python train.py --d_model=96 --moe_layers=[0, 1, 2, 3, 4, 5, 6, 7, 8, 9, 10, 11] --balance_loss=0.00028 --vocab_size=8192 --norm="rmsnorm" --norm_eps=1e-06 --optimizer="adamw" --beta1=0.9 --grad_clip=2.0 --train_tokens=253900000 --steps=7982 --dataset="wikipedia_en"
Below are experts of layer 2 (counted from 0) of a mixture-of-experts language model. Rows are named router (the router's row for the expert) and show model dimensions 64-95. Each number is 128 + 32 x the weight over its row's rms, rounded and kept within 0 to 255.
After each expert's rows: "mostly gets" lists some tokens that are sent to it at least half of the time; "gets" lists some tokens that make up at least twice as much of what it gets as of all text. This comes from a sample of Wikipedia text that the model never trained on. Tokens count by the router's weight.

# expert 10
router [119 126 147  97 126 151  57 130 106  94 137 106 134  97 146 160  42 116  99  77 140 174 133 102 132 177 142 120 104  86  87 147]
mostly gets: "\n", ")\n", "|", " |\n", ".\n", ";\n"
gets: "19", "\n", " ", "20", "|", "-"

# expert 11
router [107 116  89 134 135 157 118 140 118 140 196  95 129 149 169 179  79 107 105  78 156 122 125 160  98 155 165 171  92 197 116 119]
mostly gets: " had", " has", " have", " where", " not", " more"
gets: " to", " of", "ing", " for", " with", " had"

# expert 6
router [109 111 105 186 134 161 121 149 126 149 116 171 146 106  91 151 185 166 154 105 137 152  82 166 146  98 152 118 176 116 145  89]
mostly gets: " York", "′", " million", " .", "aged", " km"
gets: " |", "00", "–", "0", "50", ";"

# expert 7
router [118 179 159 133 137 138 127  93 131 183  76 119 131 128 136  93 105 101 109 160  47 159 176 106 181  67 154  73  96 133 121 152]
mostly gets: " B", " Al", " M", " F", " Br", "f"
gets: " ", " B", " M", "b", " L", " F"

# expert 3
router [120 117 118 110 199 110  98 103 123 153 149 119 108  91 130  76  98 117 206 173 104 164 137  99  98 127  83 107 156 125 183 116]
mostly gets: " t", " s", " head", " j", " f", " man"
gets: ",", " a", " s", " t", ":", " f"

# expert 15
router [157 131 125 128  54 109 164 176 155 113 119 124 145 161 155 110 109 162 131 154 169 141 109 118 141 123 193 105  78 140 126 143]
mostly gets: "==", " United", " =\n\n", " season", " University", " States"
gets: " |", " in", ")", " to", "==", " at"

# expert 9
router [191 104 111 134 111 154 167 152 140 139 151 178 101  86 121 167 108 104  80  74 182  95 135  90 104 167 197 112  55 103  73 144]
mostly gets: "7", "3", "9", "2", "4", "8"
gets: "0", "1", "2", "3", "4", "7"

# expert 5
router [209 112 119 137 119 159 102 140 134 168 140 144 103 142 153 132 154  90 141 147 176  84 145 146 118 115 126 122  95 121 132 142]
mostly gets: " were", " was", " it", " which", " his", " who"
gets: ",", " was", ":", ".", " is", " it"

# expert 1
router [131  95 113 112 177 131  84  84 150  85 121 146 126 121  99  99 124 163 153 181  60  97 118 154 143 104 113 172 124 125 124 106]
mostly gets: " a", " an", " w", " un", " the", " p"
gets: " the", " a", " an", " The", " s", " A"

# expert 0
router [135 167 106 101 122 139 146 166 164  84 138  54 109 155 119 183 111 205 124 106 137 171 117 118  85 131 137 185 152 142 121 170]
mostly gets: ".\n\n", " \"", "\n\n", "\"", "==\n", " =\n\n"
gets: " (", " and", " \"", ".\n\n", "'s", "\n\n"

# expert 4
router [139  77 128 120  95 109 154 103 103 168 115 134 199 140 134 104 126 153 170 147 107  94 119 160 175 159 140 123 209 104 133 163]
mostly gets: " |\n", " but", " year", " War", "ane", " Kingdom"
gets: " |\n", " |", ".", "al", " and", ";"